config.toml
experts_per_token = 1
d_shared_expert = 0
router_score = "sigmoid"
router_bias = true
init_std_down = 0.0119
learning_rate = 0.00249
lr_head = 0.0171
max_seq_len = 1024
doc_mask = true
dataset = "wikipedia_en"
Below are experts of layer 6 (counted from 0) of a mixture-of-experts language model. Rows are named router (the router's row for the expert), gate (a neuron's input weights, with its number), up (a neuron's input weights, with its number) and show model dimensions 0-191. Each number is 50 + 10 x the weight over its row's rms, rounded and kept within 0 to 99.
After each expert's rows: "mostly gets" lists some tokens that are sent to it at least half of the time. This comes from a sample of Wikipedia text that the model never trained on.

# expert 5
router:50 27 49 58 46 52 43 34 50 33 47 45 37 35 50 68 53 51 55 42 66 54 45 33 60 26 42 50 58 38 54 39 63 61 41 57 77 21 65 50 40 42 45 62 41 35 45 40 44 54 43 47 51 68 54 50 39 49 57 36 55 54 54 43 57 50 32 66 45 43 53 49 40 50 50 46 52 59 49 55 39 63 50 51 61 35 55 53 53 42 46 58 39 54 46 52 60 53 48 55 63 33 52 50 66 43 32 52 64 47 48 42 55 53 52 70 30 56 52 64 47 42 48 46 45 58 35 51 32 50 57 61 37 46 48 56 48 28 53 48 46 39 54 39 59 56 50 36 34 56 50 46 49 74 40 37 39 48 66 46 44 47 50 43 53 45 51 61 69 56 46 50 71 64 43 42 60 42 27 58 52 63 54 62 43 41 42 70 53 62 55 54
gate0:69 51 21 65 69 53 45 53 52 44 43 40 54 52 70 57 34 44 44 52 55 40 47 65 45 61 55 61 47 50 63 37 66 38 36 53 45 37 54 66 73 50 26 64 34 34 61 53 52 43 57 50 48 40 28 42 51 56 48 46 40 37 48 40 34 46 61 54 52 63 43 48 40 58 62 24 34 66 56 52 39 59 61 47 45 49 49 62 34 49 56 47 51 52 36 41 58 43 47 59 46 52 49 32 49 52 61 55 39 43 47 49 44 54 49 45 57 52 44 54 54 61 56 42 34 37 53 53 50 46 53 58 40 34 47 41 60 55 50 53 63 51 44 63 47 41 46 62 48 45 40 40 43 57 55 80 43 40 60 54 38 61 46 47 30 55 51 63 66 50 60 59 32 49 62 42 54 54 37 53 56 41 44 65 56 39 52 49 41 52 29 39
up0:76 45 67 59 54 48 49 53 37 56 61 51 57 47 42 26 55 49 33 50 45 42 45 47 55 55 36 34 70 59 54 45 62 23 43 57 52 58 71 62 45 59 45 54 27 65 37 57 53 46 65 33 52 61 47 22 60 43 43 49 56 59 36 58 48 49 37 57 30 69 44 66 35 52 38 62 38 36 33 41 39 53 54 34 50 51 47 46 50 55 53 51 48 48 58 49 51 62 42 59 53 60 64 56 60 57 60 55 54 68 58 49 48 60 59 47 44 42 47 62 55 44 42 46 54 55 61 37 59 43 53 60 54 29 35 49 72 44 31 33 46 51 42 44 65 58 44 30 60 41 48 45 49 64 46 55 39 54 42 42 46 69 51 52 65 44 51 43 47 41 42 45 46 42 48 46 36 49 49 64 40 40 50 50 44 40 54 48 52 48 58 35
gate1:57 61 30 45 53 46 60 41 46 48 38 55 43 47 49 55 57 42 41 52 26 61 48 49 47 46 35 47 57 63 41 50 40 67 37 49 26 35 51 72 43 54 61 36 35 44 45 65 34 58 47 37 60 63 56 32 45 52 40 63 57 45 52 59 47 32 51 59 44 55 59 68 49 41 40 52 42 34 40 47 52 42 44 41 58 43 53 67 66 49 49 63 40 41 39 47 45 54 44 27 59 57 56 62 41 37 49 36 41 60 78 51 45 45 39 26 48 49 42 52 42 45 33 63 41 67 47 55 50 40 44 51 39 53 59 42 50 43 59 61 57 49 49 41 66 30 38 43 45 39 51 50 48 49 54 47 49 59 62 50 64 43 52 56 50 39 63 60 42 64 62 43 38 58 56 63 63 51 61 75 46 64 54 44 45 51 40 47 61 52 41 29
up1:56 54 44 52 53 43 40 50 48 56 47 45 55 54 67 43 42 58 74 50 74 45 39 54 49 55 61 56 42 46 45 46 49 50 64 45 64 44 51 31 55 56 51 43 47 46 57 48 52 59 50 72 53 19 60 58 63 64 48 61 45 41 48 50 46 62 48 36 48 54 46 41 53 56 38 49 72 50 46 70 55 44 53 64 42 63 52 52 47 39 53 43 52 53 58 50 48 46 40 55 37 38 39 43 55 61 67 43 59 52 23 53 58 60 61 62 51 46 56 47 66 52 64 33 75 43 46 51 56 56 48 42 56 57 61 38 36 63 56 47 39 57 53 73 55 69 46 50 47 48 50 43 45 50 43 61 56 49 42 54 48 62 66 45 49 54 50 45 61 35 43 46 70 39 45 74 30 56 50 31 46 46 44 59 52 43 70 57 23 37 61 71
mostly gets: " compared", " helped", " key", "—", " resulted", " gave"

# expert 20
router:54 52 52 46 64 51 44 54 37 34 46 34 50 44 47 47 47 54 39 50 53 41 43 61 48 56 43 34 51 29 52 72 51 55 46 65 44 66 45 55 56 53 42 56 46 59 47 32 42 49 48 60 59 33 57 51 35 43 53 49 57 43 48 39 50 52 56 65 46 61 73 49 25 65 64 36 47 38 44 48 62 52 42 56 54 44 61 51 44 55 53 61 26 49 54 38 57 30 47 51 54 36 58 62 49 51 54 66 42 42 50 48 51 26 55 55 57 45 43 21 46 56 65 70 63 68 53 65 42 47 58 59 37 48 45 48 57 36 56 54 67 31 39 50 46 54 60 54 51 63 64 61 42 36 57 29 53 40 65 54 66 59 45 44 33 51 46 53 51 37 45 33 66 59 39 49 44 41 51 56 45 53 35 35 41 49 47 46 49 40 31 61
gate0:35 38 43 54 35 58 63 45 38 64 55 30 48 55 59 59 49 58 39 51 46 61 32 51 57 48 47 39 45 47 48 53 44 49 43 57 47 57 44 52 53 68 64 31 62 61 43 48 41 45 28 44 61 50 51 56 51 67 45 57 43 29 49 57 58 54 49 46 58 51 60 70 57 48 31 49 55 50 62 51 44 53 56 51 53 64 47 64 53 48 59 65 57 43 49 68 49 52 42 49 42 61 32 55 47 33 60 52 40 51 75 58 61 42 39 52 37 55 43 62 49 30 35 53 44 56 66 68 32 29 53 64 46 36 51 44 38 74 31 48 49 47 41 60 47 52 32 52 56 40 33 36 47 46 57 41 66 49 54 48 50 60 39 42 40 71 59 53 45 71 62 56 40 60 71 65 58 59 60 49 54 39 53 43 47 58 49 52 45 42 54 39
up0:31 43 62 60 51 40 63 52 38 44 53 46 49 58 51 48 50 39 52 49 39 61 53 56 50 59 50 53 42 37 48 51 47 31 35 50 63 34 58 46 44 52 65 45 60 60 51 46 56 34 49 45 61 54 70 49 33 57 50 48 55 52 48 53 55 64 59 24 39 50 78 50 55 46 40 39 63 63 62 47 58 46 67 43 55 44 44 58 49 28 40 43 52 45 56 35 38 61 42 38 44 53 56 43 44 48 42 48 40 56 42 46 33 44 51 45 50 41 35 80 42 50 26 63 45 48 39 34 50 56 46 44 58 27 56 50 35 49 36 64 56 51 50 52 55 63 42 72 62 70 44 41 44 50 65 48 32 50 56 46 58 68 49 39 39 57 63 49 44 81 42 52 55 56 59 47 56 48 44 47 38 46 51 45 46 66 42 33 59 54 42 41
gate1:27 67 42 44 53 35 42 57 55 70 55 64 36 41 53 49 52 45 47 53 58 51 51 56 45 52 41 63 57 70 51 56 51 47 53 62 55 63 61 41 43 72 60 62 45 37 39 45 49 42 46 65 47 60 47 51 55 41 46 67 55 36 59 50 60 21 48 46 51 25 56 57 44 42 57 71 42 57 50 56 52 52 42 66 58 41 37 39 41 61 69 58 48 42 52 53 40 51 61 31 53 51 44 52 31 33 54 46 31 46 59 55 56 47 54 41 35 45 54 54 48 68 52 64 30 62 45 41 64 45 25 52 63 56 53 64 71 51 57 55 55 41 45 47 42 40 68 62 43 52 43 49 57 57 56 74 56 46 38 50 59 43 60 39 40 33 51 70 39 64 64 46 57 45 47 48 47 52 61 40 44 50 47 59 52 44 49 59 54 51 66 51
up1:40 31 69 54 41 66 49 39 55 33 55 54 47 59 53 45 54 69 39 51 48 46 37 59 38 40 64 37 61 50 61 35 25 41 48 51 46 51 56 48 55 53 30 40 50 61 64 38 63 50 73 40 51 51 55 42 43 55 48 53 33 51 62 52 61 52 55 59 59 67 52 42 56 39 74 47 62 46 46 45 60 36 47 46 53 58 49 52 52 52 34 42 63 62 51 48 56 51 35 57 42 67 59 47 59 55 46 53 54 54 52 52 42 49 58 50 59 50 56 44 40 51 51 39 66 51 62 27 48 50 50 35 40 51 39 56 49 55 51 48 59 59 50 26 64 66 35 58 50 42 52 36 48 36 47 32 54 46 52 61 32 57 39 60 70 53 56 32 46 14 58 44 42 41 72 49 48 65 47 58 49 39 54 31 41 51 44 45 57 56 42 50
mostly gets: " name", "Personal", " aircraft", " structure", " forced", " army"

# expert 6
router:34 48 62 49 43 49 49 49 58 29 53 28 43 36 35 58 47 52 36 42 34 59 69 53 54 57 51 51 49 48 39 55 75 49 40 36 53 58 58 55 41 36 49 54 49 56 51 47 54 50 52 41 58 25 46 55 47 42 50 40 70 51 52 39 41 45 48 49 49 58 45 47 47 60 46 61 56 39 42 44 58 51 45 42 40 59 39 56 44 32 40 57 45 54 51 59 64 43 43 74 37 30 56 39 49 39 47 65 43 47 49 65 20 59 44 59 65 64 66 55 40 54 54 62 40 41 46 55 56 50 35 40 51 69 58 47 54 25 71 48 41 59 54 44 52 56 62 47 65 65 46 55 42 44 40 49 44 43 44 32 49 40 56 56 64 57 58 60 35 42 75 34 57 39 34 63 58 54 53 41 35 46 50 54 49 59 57 55 48 48 43 62
gate0:48 38 56 57 38 57 64 38 47 55 40 47 61 49 43 48 65 54 45 42 58 51 39 64 35 61 62 63 55 53 40 41 51 28 60 51 55 42 33 45 57 56 60 65 45 51 57 54 50 46 42 41 41 54 65 54 49 36 58 58 59 47 47 56 53 41 59 32 57 58 59 57 45 38 44 34 61 51 42 37 49 57 59 51 45 51 50 43 45 40 51 48 35 46 51 50 55 52 54 51 57 53 57 37 53 48 38 66 44 37 52 45 49 55 22 41 45 49 48 42 49 42 61 39 73 45 64 49 42 62 63 46 38 47 46 43 64 63 31 51 48 47 42 55 32 48 41 58 48 50 27 55 46 56 62 36 84 54 43 41 53 48 37 61 60 56 36 42 48 34 57 39 18 39 55 49 62 34 56 35 50 31 67 50 32 46 48 54 70 43 67 60
up0:57 54 36 39 58 59 57 35 45 61 40 61 52 56 61 60 50 58 50 63 36 45 61 60 60 51 49 60 62 42 46 47 51 65 51 55 43 34 55 60 42 49 52 42 63 48 47 61 39 48 58 34 41 38 44 51 44 50 39 64 52 50 65 36 39 61 55 59 34 37 43 53 60 53 36 42 51 39 60 33 51 46 67 67 51 35 55 46 52 55 62 57 64 53 46 51 50 55 34 36 31 53 26 54 43 47 52 36 57 61 54 42 66 28 38 53 49 74 67 45 49 30 52 52 52 63 52 40 37 26 49 32 66 52 44 50 54 51 71 49 73 39 56 57 43 60 50 52 57 62 67 60 43 42 38 53 55 57 58 53 56 35 30 54 53 56 49 44 40 42 52 51 40 54 51 45 23 63 45 41 39 53 43 42 71 53 48 56 48 56 44 49
gate1:59 54 60 65 59 49 38 40 61 54 53 47 43 45 44 50 54 50 47 49 36 33 45 40 43 36 58 59 61 39 43 59 34 58 30 74 51 63 59 50 52 46 50 65 41 56 57 45 55 62 60 66 54 52 36 51 46 63 55 40 59 19 44 52 53 50 41 30 54 53 37 46 64 48 57 34 61 57 55 40 49 48 38 38 60 41 56 36 76 26 39 36 44 39 53 56 65 50 70 47 52 50 57 47 56 40 43 58 47 52 64 35 54 53 63 67 55 50 43 51 64 56 44 61 66 55 60 56 23 57 53 50 56 47 49 63 44 45 40 47 39 60 54 42 34 42 64 39 66 44 41 52 58 32 50 39 40 28 46 65 53 53 52 43 33 58 54 38 54 34 51 54 56 40 57 26 52 51 41 44 46 49 54 56 42 45 56 50 61 47 49 52
up1:32 63 52 53 66 49 49 60 56 41 47 54 59 41 64 48 54 59 60 52 48 35 55 50 52 54 59 59 62 44 54 46 46 56 50 65 72 51 67 53 51 39 62 78 57 65 38 43 38 55 47 44 59 50 35 48 29 47 58 36 65 35 58 50 74 53 51 29 44 35 50 58 28 44 57 59 41 31 34 39 64 37 36 34 46 39 54 37 46 53 33 42 55 50 61 52 47 47 51 70 34 48 57 56 49 50 44 48 43 52 50 59 40 41 64 46 52 59 44 34 63 35 45 55 46 40 49 57 52 42 42 50 78 39 46 54 50 42 48 45 47 54 55 44 39 60 65 53 45 34 55 45 41 48 55 52 54 46 54 48 60 57 49 56 42 40 61 63 50 60 28 49 69 36 33 54 37 55 34 63 55 69 31 45 45 44 53 49 55 50 56 55
mostly gets: "rou", "elli", "anie", "ani", "aki", "phi"

# expert 9
router:53 50 54 64 68 33 30 41 56 51 60 56 41 55 68 66 59 64 48 58 41 48 59 50 38 44 53 55 53 60 39 55 51 62 68 57 55 40 56 45 42 51 34 44 55 56 62 60 45 53 55 48 69 57 56 54 47 49 40 50 55 57 45 46 40 38 34 45 64 47 66 40 48 63 56 50 35 58 44 52 47 60 50 52 61 40 54 68 48 41 50 52 38 46 42 33 53 43 45 51 74 54 52 60 48 51 60 53 51 40 56 37 49 66 32 35 54 48 49 44 54 67 65 59 58 52 59 52 58 49 48 54 56 28 56 54 63 33 53 50 63 53 38 63 31 47 59 16 48 42 58 52 57 65 73 43 51 40 60 53 27 65 60 41 48 48 41 42 49 54 46 45 58 35 53 37 50 39 32 72 46 63 63 36 50 49 54 27 52 47 38 55
gate0:55 40 76 59 60 56 52 45 63 37 53 48 52 65 32 35 56 53 67 54 56 64 63 52 48 51 53 56 54 55 48 49 38 51 62 71 57 61 39 27 35 45 37 56 39 43 65 46 59 48 48 57 62 60 41 55 44 43 52 52 52 53 45 49 56 30 37 44 51 52 37 48 44 53 40 65 52 57 48 61 51 54 61 38 62 53 39 51 52 39 49 50 67 59 43 65 76 57 52 61 43 28 51 34 34 59 40 64 71 52 53 55 51 53 57 60 52 44 44 67 34 40 59 42 60 18 52 66 41 50 51 36 57 39 43 43 49 46 56 60 51 44 51 50 45 42 48 70 49 56 52 47 39 59 53 43 52 49 54 59 57 71 35 48 58 43 33 53 50 60 44 71 54 45 39 43 54 38 44 41 47 57 56 66 30 41 56 68 62 60 64 53
up0:53 32 62 51 54 59 40 39 59 43 66 70 57 58 66 50 40 48 61 48 40 38 47 51 47 34 29 46 54 49 57 61 56 44 38 55 50 43 55 83 68 51 55 48 47 32 56 53 27 42 38 45 70 48 45 38 48 64 58 54 32 50 55 43 45 52 51 54 53 45 58 45 63 48 45 42 42 54 68 61 53 42 59 46 54 69 46 23 46 57 44 55 61 49 35 73 39 44 53 44 52 60 32 51 53 56 59 66 64 53 52 46 54 41 45 40 44 52 56 54 69 52 45 54 55 55 66 46 52 48 35 54 59 43 61 68 44 48 44 55 39 49 47 58 36 39 41 50 23 47 65 66 50 34 51 50 46 58 34 54 43 55 28 48 42 54 47 56 49 29 38 55 47 43 48 47 34 44 50 40 52 48 47 48 44 51 33 66 35 50 46 41
gate1:45 64 41 35 42 52 57 50 56 61 41 65 46 41 47 43 43 58 49 51 55 42 51 61 51 42 48 46 55 47 67 51 48 71 40 47 45 69 47 42 53 62 66 38 53 56 59 49 61 62 44 36 64 66 67 37 51 35 53 56 49 52 49 42 57 64 70 46 40 47 54 37 39 47 49 41 49 52 33 36 46 47 34 37 60 34 42 41 59 33 60 55 45 46 41 47 56 59 59 53 54 57 43 56 45 50 48 36 56 45 61 46 34 49 39 56 53 60 48 57 52 57 58 61 35 61 40 51 43 47 25 54 55 34 48 45 49 52 49 37 45 35 56 36 59 59 70 57 62 65 29 52 53 62 51 41 29 55 50 65 60 26 48 40 58 55 58 68 76 50 46 47 60 59 53 38 50 47 51 45 55 54 67 68 54 71 49 42 50 48 28 74
up1:42 51 55 55 70 60 60 37 43 36 39 51 42 43 61 69 56 45 47 52 39 57 49 25 60 55 33 50 44 50 56 37 43 54 59 53 49 27 65 32 61 51 48 62 56 52 52 59 55 53 58 46 47 57 55 39 52 60 48 50 47 58 47 38 46 54 38 59 49 51 47 60 54 77 53 42 54 45 50 57 45 42 29 60 23 64 53 47 57 47 54 47 31 47 38 47 35 37 57 57 55 51 49 41 45 46 56 56 46 53 62 40 52 42 54 56 46 40 78 44 51 51 32 60 44 67 34 45 47 41 52 42 42 68 58 52 41 55 35 56 53 57 54 54 60 50 36 54 43 55 33 58 51 46 32 49 35 65 45 51 34 46 44 67 41 71 51 39 56 39 39 54 51 35 69 63 47 29 61 53 58 45 39 58 45 55 48 49 74 54 62 32
mostly gets: " field", " main", " common", " Union", " left", " Yes"

# expert 10
router:53 53 68 55 50 44 56 44 52 45 48 53 44 32 53 50 53 47 53 50 49 59 33 61 54 41 41 35 52 63 60 64 53 72 50 48 68 38 42 72 71 34 50 74 65 60 49 43 40 49 37 55 54 44 50 40 45 43 46 50 54 46 45 38 39 52 67 72 53 55 55 44 40 61 52 57 30 40 64 71 56 54 45 59 58 58 33 55 55 41 47 62 69 52 55 56 60 39 60 67 36 46 45 37 37 42 52 76 61 49 55 53 66 53 51 34 51 42 59 56 56 66 59 51 56 60 53 52 57 70 47 58 33 44 64 59 54 49 52 43 57 42 52 48 58 60 66 45 41 47 62 59 60 61 57 57 52 59 51 54 50 33 51 33 80 52 48 58 51 68 58 48 51 42 41 38 44 56 43 55 41 51 42 38 58 56 64 66 56 54 60 58
gate0:41 42 30 66 37 68 48 49 47 41 49 66 60 47 44 54 53 58 33 50 46 62 58 65 57 41 54 48 48 44 37 45 54 59 58 54 54 65 55 52 37 68 41 53 47 69 73 46 40 61 53 64 56 44 44 40 50 53 61 59 42 51 65 56 47 55 64 44 39 75 55 67 39 35 35 45 46 27 48 38 38 51 56 43 44 39 66 72 51 60 50 45 55 42 45 45 48 39 39 57 48 45 39 49 54 53 61 48 60 48 62 54 66 24 48 54 43 52 49 51 41 45 40 47 51 50 67 58 52 49 42 33 52 46 46 57 84 35 53 53 53 59 64 55 50 40 52 63 66 47 59 36 48 47 64 64 35 46 32 60 50 39 48 45 58 59 48 54 53 58 53 31 67 50 38 39 65 35 55 55 60 43 47 61 43 41 44 57 36 51 36 46
up0:49 41 34 73 42 45 64 56 49 61 64 45 36 53 40 53 42 61 55 46 26 52 44 50 55 42 40 64 55 50 59 47 67 50 51 63 47 63 57 67 37 61 44 49 50 38 63 47 45 54 60 41 61 51 45 49 44 35 47 43 49 48 44 46 54 54 63 50 49 43 49 53 49 43 57 48 36 34 61 52 42 54 59 55 66 36 52 29 38 45 34 41 73 48 63 51 47 36 40 60 27 44 38 33 61 34 46 62 63 51 79 45 67 51 70 49 45 50 58 48 56 42 53 49 52 46 46 75 65 43 47 56 39 47 39 68 47 60 50 45 40 53 66 42 46 44 45 41 52 58 55 57 53 64 53 35 46 51 50 49 57 51 63 46 52 47 35 50 29 57 41 43 34 41 66 39 57 50 58 38 41 53 30 62 58 32 42 52 55 60 57 67
gate1:46 56 39 55 26 45 38 43 55 47 46 60 71 44 35 47 47 45 31 48 47 47 48 43 42 38 36 54 50 36 84 49 37 48 44 54 53 32 51 38 62 56 71 44 41 37 43 76 52 53 59 47 55 37 30 38 35 78 54 61 44 40 52 51 47 62 55 43 50 52 51 42 64 48 38 34 57 44 54 54 50 60 25 70 55 34 45 43 57 50 44 55 38 60 37 52 51 36 54 66 53 64 73 66 59 53 63 46 56 56 38 61 58 47 63 64 53 56 42 47 38 49 54 51 46 57 52 57 45 57 57 48 52 53 36 59 45 61 43 49 45 65 43 58 34 42 50 43 48 67 54 60 57 55 68 51 42 46 56 46 46 49 59 48 54 35 49 60 57 43 42 56 49 34 53 41 52 39 56 37 56 33 45 55 49 42 72 48 35 54 53 52
up1:43 47 40 65 42 57 66 40 41 45 60 39 40 40 69 45 46 57 55 51 29 44 51 56 66 32 55 44 44 42 41 39 48 49 60 49 55 39 59 69 47 40 57 46 46 54 46 42 46 45 54 38 33 46 59 33 48 50 43 42 51 35 72 45 59 59 59 46 35 41 50 55 62 58 59 53 46 41 53 48 40 52 34 50 52 49 66 46 44 38 58 33 40 41 32 56 52 59 47 34 54 62 46 49 41 55 67 43 57 41 35 37 53 52 62 50 51 48 50 64 60 53 68 52 52 58 50 42 56 47 32 59 72 68 80 55 49 71 38 50 60 43 28 70 47 48 56 66 49 40 60 51 36 50 54 70 43 48 38 44 34 53 47 49 41 55 39 47 41 53 66 51 51 72 57 61 32 53 42 46 41 49 55 56 62 54 57 40 57 68 60 56
mostly gets: " g", " fort", " •", " Sk", " Mill", " reg"

# expert 14
router:38 42 59 54 49 65 51 72 49 61 56 65 70 53 40 54 45 67 55 52 63 54 41 46 69 38 62 45 47 39 42 50 66 50 48 46 47 58 63 71 52 54 50 51 38 61 49 42 46 47 51 67 42 54 48 53 55 28 50 44 44 55 55 53 39 46 19 46 53 49 50 37 47 53 44 50 36 50 44 46 50 52 50 50 43 34 53 61 41 55 62 55 41 59 50 69 56 41 53 64 60 34 50 54 66 49 40 49 51 44 50 59 51 46 40 58 55 55 45 42 45 54 62 58 63 55 41 49 40 57 40 63 22 33 56 37 45 40 34 68 46 56 45 49 77 52 68 22 66 71 49 44 47 45 44 50 50 49 53 43 63 63 41 46 54 53 40 36 47 28 55 51 54 68 47 52 48 62 60 36 56 29 42 41 55 61 59 45 45 56 31 60
gate0:44 49 64 34 54 36 62 52 62 41 36 53 54 58 43 40 64 58 57 56 49 53 51 63 47 24 57 55 38 47 50 40 54 56 75 41 42 55 43 43 48 56 41 49 56 56 55 48 39 47 28 56 74 41 63 52 57 61 40 40 44 53 53 60 51 45 43 43 46 54 65 53 35 37 61 70 46 55 64 39 62 56 59 43 40 78 59 61 47 53 54 44 49 48 61 62 64 55 56 51 47 45 49 48 43 48 50 59 50 65 61 61 49 68 68 40 42 54 44 62 41 36 62 41 39 54 66 43 52 53 37 45 56 53 70 75 58 51 36 45 47 44 49 48 48 56 42 57 50 37 28 70 26 51 61 44 57 56 60 55 59 36 39 43 57 55 32 34 35 40 35 49 57 53 38 63 44 47 58 33 54 57 54 54 39 66 61 52 55 49 51 53
up0:53 47 30 40 50 53 54 67 32 52 30 36 48 34 56 50 46 59 53 45 52 55 46 77 60 50 57 57 53 52 51 67 46 57 43 48 58 52 63 56 72 54 66 63 63 63 61 72 53 53 32 52 42 48 46 51 55 47 41 43 54 67 34 41 58 49 56 64 54 50 50 46 47 55 32 41 54 41 51 42 52 57 41 43 50 48 62 51 49 47 52 34 43 51 48 62 59 62 47 49 46 39 44 50 56 43 57 47 50 54 47 54 29 83 48 39 68 57 58 43 49 32 52 42 39 70 50 42 50 55 44 38 47 60 68 49 41 51 39 50 43 29 27 43 54 70 50 57 33 35 52 57 56 57 35 55 63 43 41 67 54 52 52 56 55 47 41 31 63 37 33 55 45 53 59 57 45 37 62 51 69 48 67 59 48 39 45 41 61 51 50 63
gate1:51 62 40 41 59 68 53 38 57 38 64 43 34 57 50 45 51 29 50 67 57 62 52 45 42 44 47 73 41 60 29 53 40 70 58 49 37 37 44 36 58 67 78 50 54 61 47 22 57 43 47 48 49 60 60 58 31 38 44 42 56 60 40 40 45 66 61 41 58 62 37 56 34 52 50 47 41 33 39 54 37 59 43 55 66 46 40 46 67 45 68 73 56 39 51 58 48 56 40 48 64 65 51 55 47 45 55 55 36 56 60 52 52 45 54 50 41 60 49 41 52 50 57 51 44 49 37 61 57 45 51 42 46 53 62 52 47 50 54 55 43 59 44 58 46 41 43 54 43 53 57 69 57 53 63 53 63 37 41 48 58 45 59 49 41 42 46 63 38 69 47 30 50 27 54 47 49 61 46 45 65 71 40 37 49 44 39 58 36 59 51 50
up1:49 57 41 47 66 67 50 43 58 44 42 52 43 56 51 47 44 46 54 51 44 47 48 36 68 46 38 43 44 50 57 49 60 58 44 38 49 45 76 69 58 59 50 65 37 48 58 44 56 36 51 60 57 44 44 66 42 36 48 38 66 67 27 68 27 43 43 53 44 48 51 47 40 42 50 55 66 49 62 61 45 63 58 41 55 61 53 42 55 67 62 66 42 36 58 49 28 40 59 41 46 57 76 49 55 44 49 57 65 52 51 20 45 48 60 49 50 45 58 54 51 56 40 56 28 53 49 57 48 34 43 46 39 67 62 58 59 47 66 49 42 55 41 53 51 71 43 56 36 53 47 62 50 45 54 32 44 49 53 55 55 45 27 51 50 31 46 56 52 60 51 40 45 49 53 46 46 45 56 37 60 38 73 53 58 55 60 42 34 34 49 71
mostly gets: "ove", " Lee", " able", " Victoria", " Wa", "Career"

# expert 21
router:53 45 50 56 67 62 58 64 57 40 45 46 43 41 58 58 49 69 39 56 55 37 53 55 61 57 37 54 41 48 50 62 42 23 51 52 55 53 57 60 67 37 63 55 55 53 56 31 55 55 36 50 50 53 54 40 48 59 62 45 56 31 65 58 45 48 45 51 46 53 53 39 45 52 56 64 29 50 48 56 41 42 51 53 51 49 67 45 41 48 61 52 48 38 33 66 40 33 59 58 52 30 35 79 63 55 44 57 40 45 47 60 18 56 51 50 44 53 61 53 55 54 62 39 43 42 46 45 38 51 40 54 58 70 63 38 36 30 66 55 46 41 47 57 34 33 59 52 47 65 60 50 56 40 60 50 61 50 35 45 40 59 44 53 54 50 45 53 55 46 53 34 63 59 49 56 45 62 40 51 35 53 38 35 59 68 38 49 34 40 29 49
gate0:76 44 49 52 41 57 56 46 54 47 57 26 50 43 39 48 47 55 57 36 60 51 38 45 45 45 37 70 46 39 50 36 54 43 57 49 49 47 62 56 33 41 52 60 42 34 42 50 64 52 43 61 45 55 64 58 48 42 44 50 53 32 71 54 53 40 62 38 52 38 52 46 42 76 50 46 47 43 41 56 61 59 52 23 55 56 42 40 55 67 45 53 54 37 41 38 59 54 35 42 54 53 63 58 72 38 45 25 40 49 50 28 59 51 42 70 44 44 55 61 44 52 45 68 42 50 31 54 57 51 34 42 42 40 54 54 64 38 48 61 42 44 36 40 55 35 59 50 68 45 44 59 52 49 46 64 58 49 42 39 44 54 43 31 44 56 65 45 43 29 38 57 74 45 51 45 53 61 56 54 51 55 43 50 55 60 44 40 65 47 46 66
up0:48 28 57 52 57 65 31 46 60 51 40 44 63 32 47 65 54 50 49 35 60 57 64 41 44 34 32 46 56 57 46 63 46 43 48 42 48 47 36 51 34 68 45 47 26 46 44 43 43 39 51 32 39 50 32 58 55 48 47 54 50 24 33 43 57 56 44 57 48 48 62 57 48 49 50 58 40 56 45 33 45 53 55 50 38 48 57 40 49 54 65 41 61 55 51 42 41 52 36 38 39 49 26 58 39 46 59 48 45 53 51 63 48 50 54 52 61 49 59 29 48 45 55 56 58 48 59 41 46 31 51 44 40 48 56 61 48 56 54 65 78 40 55 39 25 28 40 50 74 38 50 50 40 58 52 70 48 21 52 59 42 48 54 71 62 48 51 65 46 52 54 61 42 43 59 47 43 51 46 46 49 39 43 55 49 43 45 45 30 46 53 55
gate1:52 46 52 29 42 35 54 51 57 53 54 50 34 48 64 52 29 47 45 62 58 58 49 62 49 42 52 35 50 71 46 40 61 56 55 42 53 56 43 48 37 55 37 54 60 63 50 49 57 40 62 68 50 60 52 78 60 43 73 56 51 62 34 37 29 54 48 56 57 29 60 29 42 60 42 42 62 61 44 31 40 47 54 63 39 44 40 47 62 44 49 49 35 65 55 33 50 64 54 52 53 56 64 50 41 42 39 56 42 41 47 65 59 41 52 54 63 37 43 47 64 53 49 59 48 67 46 45 47 47 49 45 41 33 48 59 50 52 55 68 61 45 45 47 65 77 69 39 51 58 45 48 37 51 50 70 58 63 41 40 54 61 63 35 63 47 48 51 35 53 63 56 54 53 37 31 52 47 44 68 59 42 40 48 40 59 62 52 50 53 48 58
up1:44 34 57 42 34 38 31 62 52 48 61 49 47 59 62 49 32 43 55 52 37 62 52 46 44 46 56 49 45 55 61 41 63 60 54 26 42 50 42 51 42 63 34 66 62 54 67 58 50 35 65 52 59 49 59 71 49 33 69 51 51 71 34 34 32 57 44 49 65 46 52 42 34 49 55 36 68 47 54 54 60 52 52 63 45 63 59 47 43 56 51 58 46 63 53 42 65 46 60 37 53 45 47 44 45 43 47 47 41 38 40 54 52 60 44 67 59 37 57 41 60 54 49 54 71 61 36 61 51 60 42 44 39 32 44 47 58 42 48 67 55 41 37 53 58 79 67 39 38 52 60 62 37 61 54 64 37 49 56 32 41 52 62 44 60 55 44 54 41 48 63 56 49 40 57 51 43 47 40 63 51 51 48 61 36 51 60 53 46 56 48 66
mostly gets: " University", " same", " king", " compar", " study", " Episode"